{
  "hidden_size": 192,
  "experts_per_token": 3,
  "d_shared_expert": 0,
  "router_noise": 0.05,
  "vocab_size": 16384,
  "tie_word_embeddings": false,
  "optimizer": "muon_variant",
  "learning_rate": 0.0112,
  "beta1": 0.95,
  "batch_tokens": 65536,
  "train_tokens": 452800000,
  "dataset": "wikipedia_en"
}
Below are experts of layer 9 (counted from 0) of a mixture-of-experts language model. Rows are named router (the router's row for the expert) and show model dimensions 0-191. Each number is 128 + 24 x the weight over its row's rms, rounded and kept within 0 to 255. Numbers have three digits each.
After each expert's rows: a language model's description of what the expert responds to. This comes from a sample of Wikipedia text that the model never trained on.

# expert 7
router:103132146111103115202124164151156120148119078124127093086092125145107140160159167107105145119134088117162099121125136158136095093104113105119130152117123121122165161167132162149137063152170122107128130099116139095130133099108117125123119147125154148174170128107118108086150146102148163130130107113178115127131157147134132161128139135080126138143140106124152139144117146134118138113102103141152075110149133086084111109138160184130154151151114146158109129160114099142143114139129140150126138138126173165117149101138137134126162109120153134101176154144155168129161139117179158128
Description: First piece of a split verb or adjective, often after un- or to, such as comp(elled), dis, unsat(isf)ied, accompl(ish).

# expert 3
router:154105148157145113147116121134134111155117115118143106135092130146099156138140147121144142122143116147155118121111128148083122081086139128148119163122123152153140175162102133162138084165193133157129128104177131117101154080113143116119099147095127092173160112128123204122139169145135112127132134073148103105118154154135108134112088160092169139142163167133122181153112177169108150157083102165146095120133142117124083076130155155124155167167134137128144156151114098155125103135117129118126138124118151120109119111124153134122130136112113150115134144151162138107100144125126148138
Description: Word pieces inside Scandinavian, German, Slavic and Polish surnames, often with umlauts, such as Nyström, Riemenschneider, Penski.

# expert 54
router:117088143145132159184122122088180137148148108113141094114121141130102157123144177141145178097159080118130141069096143161102122092113140132109135135098153161137121172147115145120145110106148176135118132082109146129101152112110139119116124154122120130150117120119128126103141158105178155151144100081148093110120156124126104166130144146095138161116155131101147162114132162155145131153118134179105135107115139098136128068102138135124132154146132172160097104170100109119104115140110147108150153152132133142109129091100092111127124135131133156135128146149131142072104177121152158171
Description: Nouns naming the kind of place after a place name, such as village, district, town, province, station, region.

# expert 2
router:105127126143099161197127155146139117114136125139141083067122103151092150155139163111161172147150064107161116130119123113128105108128122122123102118134128142124145160131121175126161070151136151142120098134134144147105128091127105135102100109121146134135113165112151137088141181099143119158136109102144116084125145137156100135149136116100134169145127077127172144156112143128131140112111116178148065129168145103092123145130136176128147150199126148134107114139120086153145104131134135100127147164154141130118135133123116124151157140126120133143143128160151167125120141106162163168
Description: Opening stems of Latinate words that continue with -ation or -ated, such as gener, trans, inter, loc, oper.

# expert 16
router:087120132138134141163104119138182126136102073117139114115147161164098114134147182101146153092139091139164094078125138152096154125082124148122113133106107158135132146105099150167144125116135104162100116125108106096106176110083119119090085118148132144183156129110114146096135141116177115117114124114160115103100100149116105162140105171094117124136136114108164168132104139165146155126089136167133090091142121126105122127110127164157163157149131168184114148127108102147175118153119117121155123137131103121119147108107113121128150171144118131083131124145142117116157137131153136120
Description: Raw byte pieces of Japanese, Chinese, Arabic, Cyrillic, Greek and Bengali text, usually in parenthetical native-name glosses like (Japanese: オラと).

# expert 13
router:113151117124102174175153169114152132138110109123148083125065154168105153167130137095128168104139089134135120108046184134127087098131135152108117119130108102119131140122134144111120089146154165122114150092143144116115159134124107116102145141125136177181145123136105151123159154079160134118126096111149136147093135132123128147131139157121157130112132127120164153113110141143135188149102101121140109126139161118091116104121097149155161140158102156166098110147117067137107137164139117073131140111128133143120143112126109148176121131137133166100152114170133137126126132113159136125
Description: Opening pieces of nouns for roles or positions in biographies and government text, such as ent(rant), rul(er), off(shore), Under Secretary.

# expert 48
router:090117111124118120145115136115158136131091083111131103127123156127137131168155177122146169120146090148155123079089151131104145104106142132107163152085143154143145178155108144184148112147166148134090110124129093118083173099132118137098134124084136141132131135152114117096141166117145126118127099128153097089117147134138130122111123135105102145133160090115157169141100185156126134146139104158119089106143169118111108121128136135124148155176113138167092125144108097161136134129086163092164137132120165106106120106106098115134150120129152141127149130179149109107140144098185138157
Description: Quantifying words before plural nouns, such as several, various, many, other, these, including "In other words".

# expert 55
router:103116131151107173162102155094191095124074098115174086134105143141119149145136166090144126077156084165149095111101145142125106102108130135110106128127130138149131178131104152147130101146135170144088147121149137096115137124119123116131101151115140172195165141125110148124136150089135100144131128111184110107116168150161109162141107144079108118108127144104118175160115146158168129166125083148120109124154148101101121105124115150137139163143087165136118091171115097146157137143135164094137154144142117107131134132091127136118152138120121113134139118127146128123141107125148136137
Description: First digit of a year or date in infoboxes, tables and lists, such as 1 in 1989, 2 in 2023, plus infobox field labels.

# expert 1
router:123124116138109169137131148111152124160094110110183115067131138172111156134128154131121165100152111148157151108106146137100143078133120166114153137135120135158127148140112140119098099134167159137098151127144095099093136090103117131087110107125156153113133151150093148089132161133157117123106133121127096106130150157138121149154071149096156158107156133144157144146097135163122138147125127169133128107143133101115092115138135150123152150147111137136091108150118110162140117149098153097144149089113165151131079076077084113148165144108146156090144160134137138146137168109165117170
Description: Relative pronouns and conjunctions opening clauses, plus sentence-initial determiners, such as that, which, who, The, this, but.

# expert 21
router:121114144111130113156115125134161139137106089079120093136104123152101154149121149087164158103137068134164145129098156122078138112103131136122153130104109135117129174130131149136127094166150166121119158101127146069108154129102118107116129141099135168131148141131113133066149180125150148116113135109144083118107128141133136101126126147128118177104158132098164140150080139173125183177119121152131112107152192101119123102115141128144138162155113174163104110141126091089153109152133148140144138156121133114125124123111121137124104121116142129145149182149143129096141178086125145136
Description: Past verbs and participles after a subject or was in biographical and sports narrative, such as signed, returned, appointed, began.

# expert 8
router:128111146110107140165091153110143123153124124085172098131088135149100142129161185093139121085134129111139121093110150147132095089103110145110095154123122155136155143145120153152124101152140126115123136083164165115111127146107157102086107151154149140180141119086112143118130162120133100108135072129165097125118181145108107156112164119099126153096160099133131112129088124154171131142135110201149086136163145120109130132128166160123154140144128157158094106146123104157125099169150114115151147119165147129156136104125114160122135126147161129084107124152133155143126140116169143130
Description: Hyphens and dashes joining compounds, codes and ranges (Franco-Thai, ISBN digits, SP-237), plus Romance particles like de, La, del, d'.

# expert 44
router:100104139126144167165119137114173109144107100092145128129129135121112145155160163118171142111128111145133121098070136134120130119104124143122153130122130148131152169142082162168119101151158160143095147113142122102100139110105127138119108161132183162132146132135136168089108196097150118113128105092131122089122125140165129144110063137116128139130184129122138172141128132135151147140107100141140119125147138108132144135129117159137145168180097153150082125141118112144162086115082132096135129155122116107111104071123109134132135170090178141142144136161172127124126157123153166158
Description: Country names and nationality adjectives, especially United States, US, U.S., American, German, China, often after in or of.

# expert 40
router:099109117103132137153121118099163136137104103090172083118089126185089144149162150119145140084125090124162133141114132113145140082105145155146124137123164148118129115105122150155162116146137152127113111118102127110073167102124116099120122142129151127169159140087104162099138139061124106106141080090185143107166161132123090164122104173111093143086128117138159127156097135151120146146080106169089121115137158136094145119152152127115126140140130137143120070136111071133148118138130130116123121129162101130154151123123127146123141139145163116112146157138138147165105153131141130146
Description: Vowel or rhyme pieces right after an initial M or P or re-, in titles and names, such as M|ane, P|oo|h, P|ain|ted.

# expert 27
router:102130137143128148164094117137137148159144102109158101129115144182121126144178183146124124108146098160133132103073179138108111133096128141125139150140139135125135155134117142143147103103143153147081130116144135095081138125085136123121117143120131160134151112116131143126144194107159110113139109127146123113098145144143135133103135150090154135146142127099182140132133146150132164159118109126119114123141184105118130120130147134143155158170090161145064103163114131105158105128104114094139169173153144123098135130086099115142152143129137180126184119124169109099113140101190128152
Description: Party names and government bodies, especially in election result tables, such as Democratic, Conservative, Labour, Congress, Senate.

# expert 60
router:138157117108128113177125142110151126120119090122158113103099135125107168128143142106158166121129105173156133113107177110099131110118161168130138159143126117139117099135109144144136078140155143125128144092137154110085142099128103108135148146120190103183160141115112172124095150089119150126110105121138120124110176132144145139123103179080159139105127101123138133137112148162130148172096114149160102125144147123154115066138139154178144125139096137157117122133090128145140094135104147132136156100144157147133104103087100139108117142080132129135147184175145126145115128123168162169
Description: Mid-name pieces of English-language surnames in cast lists, election tables and obituaries, such as H-oll-ington, Ro-ff-ler, McK, Griff.

# expert 36
router:129135116148075109143107136096150138129108100107126107123116157151087138164152139116129160113139111150147124080075177157106108128100138130123092184108169168155134144110137149155112121158162172152090128135155137135101146140141115089097127155123164171165122139110123177121165205085149141149099125131124093092132131136122113150097130143092129146129143102128150148136122134148124149145105106171133107099119143108141137111153122167160181139151109161138113094128141083140131122117105141109130163132142139126121123101087102088131134116122165155122130154169159110134119122114176139125
Description: Adjectives starting proper names of places, armies or companies, such as New Manila, Red Army, General Electric, Old, Great.

# expert 39
router:152092154126094147163092134123142100140052068131157111119152138171096108158113157161154153094153111144150135094128135144089131111124109161126137138107096114121147129148086131166132104160159126153133147122119152124123171142106140097125105121117102108156156123091102154136092175111163122144112104109128138090106137170134139139121108138078137158093125093109167161117085139160126158160118123143128149132132131111109134094141140149154158146137104160163095135136103130144162138148102151109150146145129142138095100073146094149111120126134149117101172155155164164120140159145124119128
Description: Syllables of Korean, Chinese, Vietnamese and Japanese romanized names and raw CJK bytes, such as Seung, Zhang, Yang, -ong.

# expert 56
router:129114136152138124165128133106179111147088106120128072097090147139133151138154166130157162089142094129153138132109143147099100121096129134145119159093157159141156165144109158164145106132153141150117117100117136112099133135116131122104128125114172117141162127112125164111113158126150149130113098121150120128128141136135100191138088148092139119113130102127147146127076126163127161144086133189153101135146168099101129104132146131143148156159117163164092113148125099148140124165101120092108138113124144139109130094103101142133134147085162144113161133153190161138159143080172163141
Description: The word self before hyphenated compounds (self-portrait, self-propelled), plus backslashes, dollar signs and underscores in LaTeX math.

# expert 41
router:119115135110147154165095141104181127161123090121160113129123185141119133124162142087141110102168087127129140125090138174097120126106147123097137161136122154103141168121130119163152100171179181164107133120134108111099154131100102086097116155105158125140135151120136156106142135096155103152095108120174126126126141143163123158124110124102118138105168118109151154149120145169148145148119109116100103112151202106121126105137149143126156168147098137152113136129128084117148126140094155082136156128134147097107092088114114140142112147103155140142128117139154130117122153113171158170
Description: Nationality, sport, genre and occupation words in biography openings, such as American, politician, footballer, tennis, rock, guitarist.

# expert 19
router:079131159119111156171145142116142156144144105130151096125109128130093176141140166103167154112177091122194095137092156124106132104108114135144107147118099122130146129149129148151150108122142152126102112131129141134108165086130118127141150126107177125120172148112107142075169143116155150117095117125180103134116170147157116136110114131132097113126129110087174163130094150152146166137126141153127103136179141121084088095146132169130154143188105148134081130108091103126110114136158135081135126115109148128135121128132139138131127145107163127114151143171165140105138141125162157155
Description: Verb stems in the middle of a word, right before -ing, -ed or -ion endings, such as form, caus, develop, accept(ance).

# expert 17
router:142124140108143148134144133113181134152099096103147098115096127137122149155139150109126166115138077140156117142070136119113132112097132121129130133081104147126137143143116153138118090159181174137104158111129102096128195104127145117109132151087141156134134130140133129059155187106165153112105125092135087109122137126156126114114138135110099144112148124099177131117081144137131161143109138130131116132146160112111095114148137147172150147171082158154088115142118072103128097148139137145167103127110127131111125087119132132143149148135172163102160178147160140124133140118148127143
Description: Verbs and verb endings following to, was, is or also in prose, such as made, took, used, measure, reach, -ed, -ing.

# expert 23
router:109086127166154136147096112082166147114117110113134102092121163136096168137171145141155141106156102134136159082119124125108124098100109127143148154088113151115177141133108122184131093159147126133123134113134140088105175128130122121118122126113129097147180118119114142102108181135152126133133097116148113101108135175175104163139117141107119124111159098102186153153098146148116131148100109175113108117149141097131135088118185115149142156161097139155103128143099109113124111120101169106132168121153166113092148126104125131113113167096149144157151155150147132113156157128147137149
Description: Word-final pieces and common nouns, often in titles, names and quoted episode lists, such as Hunts-man, Keep-er, pot-ion, Mother, Moon, him.

# expert 14
router:090129120171133140211104167092130144117084120121149104090130150143104134164126144116154183134167093119144104139109163119114119102123160130124159136095135114129129146152120137133149117155151123118116124108150130089100121102111139114098132142116136154142180107138141141110151131075172123148129122108166110133123131136166129186098123134134108104111120117123139134169133167163119132129114096138132109159162125112102119107094127176105143172193094134136110110155106107156136143164128144083139104131107165133101135104107105133156141147119126116119128123177155169113129180117182143138
Description: Inner or opening pieces of longer words, mostly technical or foreign, like an-om-alies, t-unn-els, molec, psych, econom.

# expert 25
router:116083115134117157165110131112123106131112107083134112150097155158126139103142126138127137105160112124184119126095144149108114136084121185107134164125155110143128155127097148123127096120162185151088148138128138097098134128101112125090081130145167146162136134099127175111121176116173089114132117114176112099129162132125133105127092161104139164133177125087144178123085137166154167149120125150117124131125181095117122126105144123127125171157136146154073131106137116121175102168109142152124110134147128118092120107123096132147139133095156157128162137122148139125152129101123142118
Description: Country codes and player-position cells in sports tables and results lists, such as | MF, | ENG, GRE, THA.

# expert 42
router:093088135135164156159131163073154144152101103123144101119101165130118135132168172130135172117134093118141153103097140154101109104112133122108156127125109148130152158120120145150147121116170152136088134094123129094083161118128110118105128125103131107125147165145106092099143135118178136126102095098167095108120153140160118153128114153087125140112158109098155170152120156136097107127119135157104128130150185117101121093134139121119145155161090138148084123143074088116146131128117149096157141139113153118110150079089123137133157153123176135130130137156157127102135149112175146172
Description: Heads of common nouns and their endings in running prose, such as electric-ity, temper-atures, water, students, engine.

# expert 15
router:125127141129129130160103135113148099124127100099168118099110148167120169110152157145148168094160111155144129089063146139090108143109156156123115180116099142128162157116122146141164102151177186153102146109136110116111145095120096110137107162126151138145161161135122163100125157118167140120135108117125108096110171139139108155144088135106137165110129126114149131140109134170114123181093112158151134103172140132128112113157160157163149139181109179144108119152123151136093100142118151113120140122120156094133118119084132107154140152096135114125099132140160114122112130074143100139
Description: Western first names or their word pieces starting a person's full name in lists and prose, such as John, Robert, Er-win, Georg-es.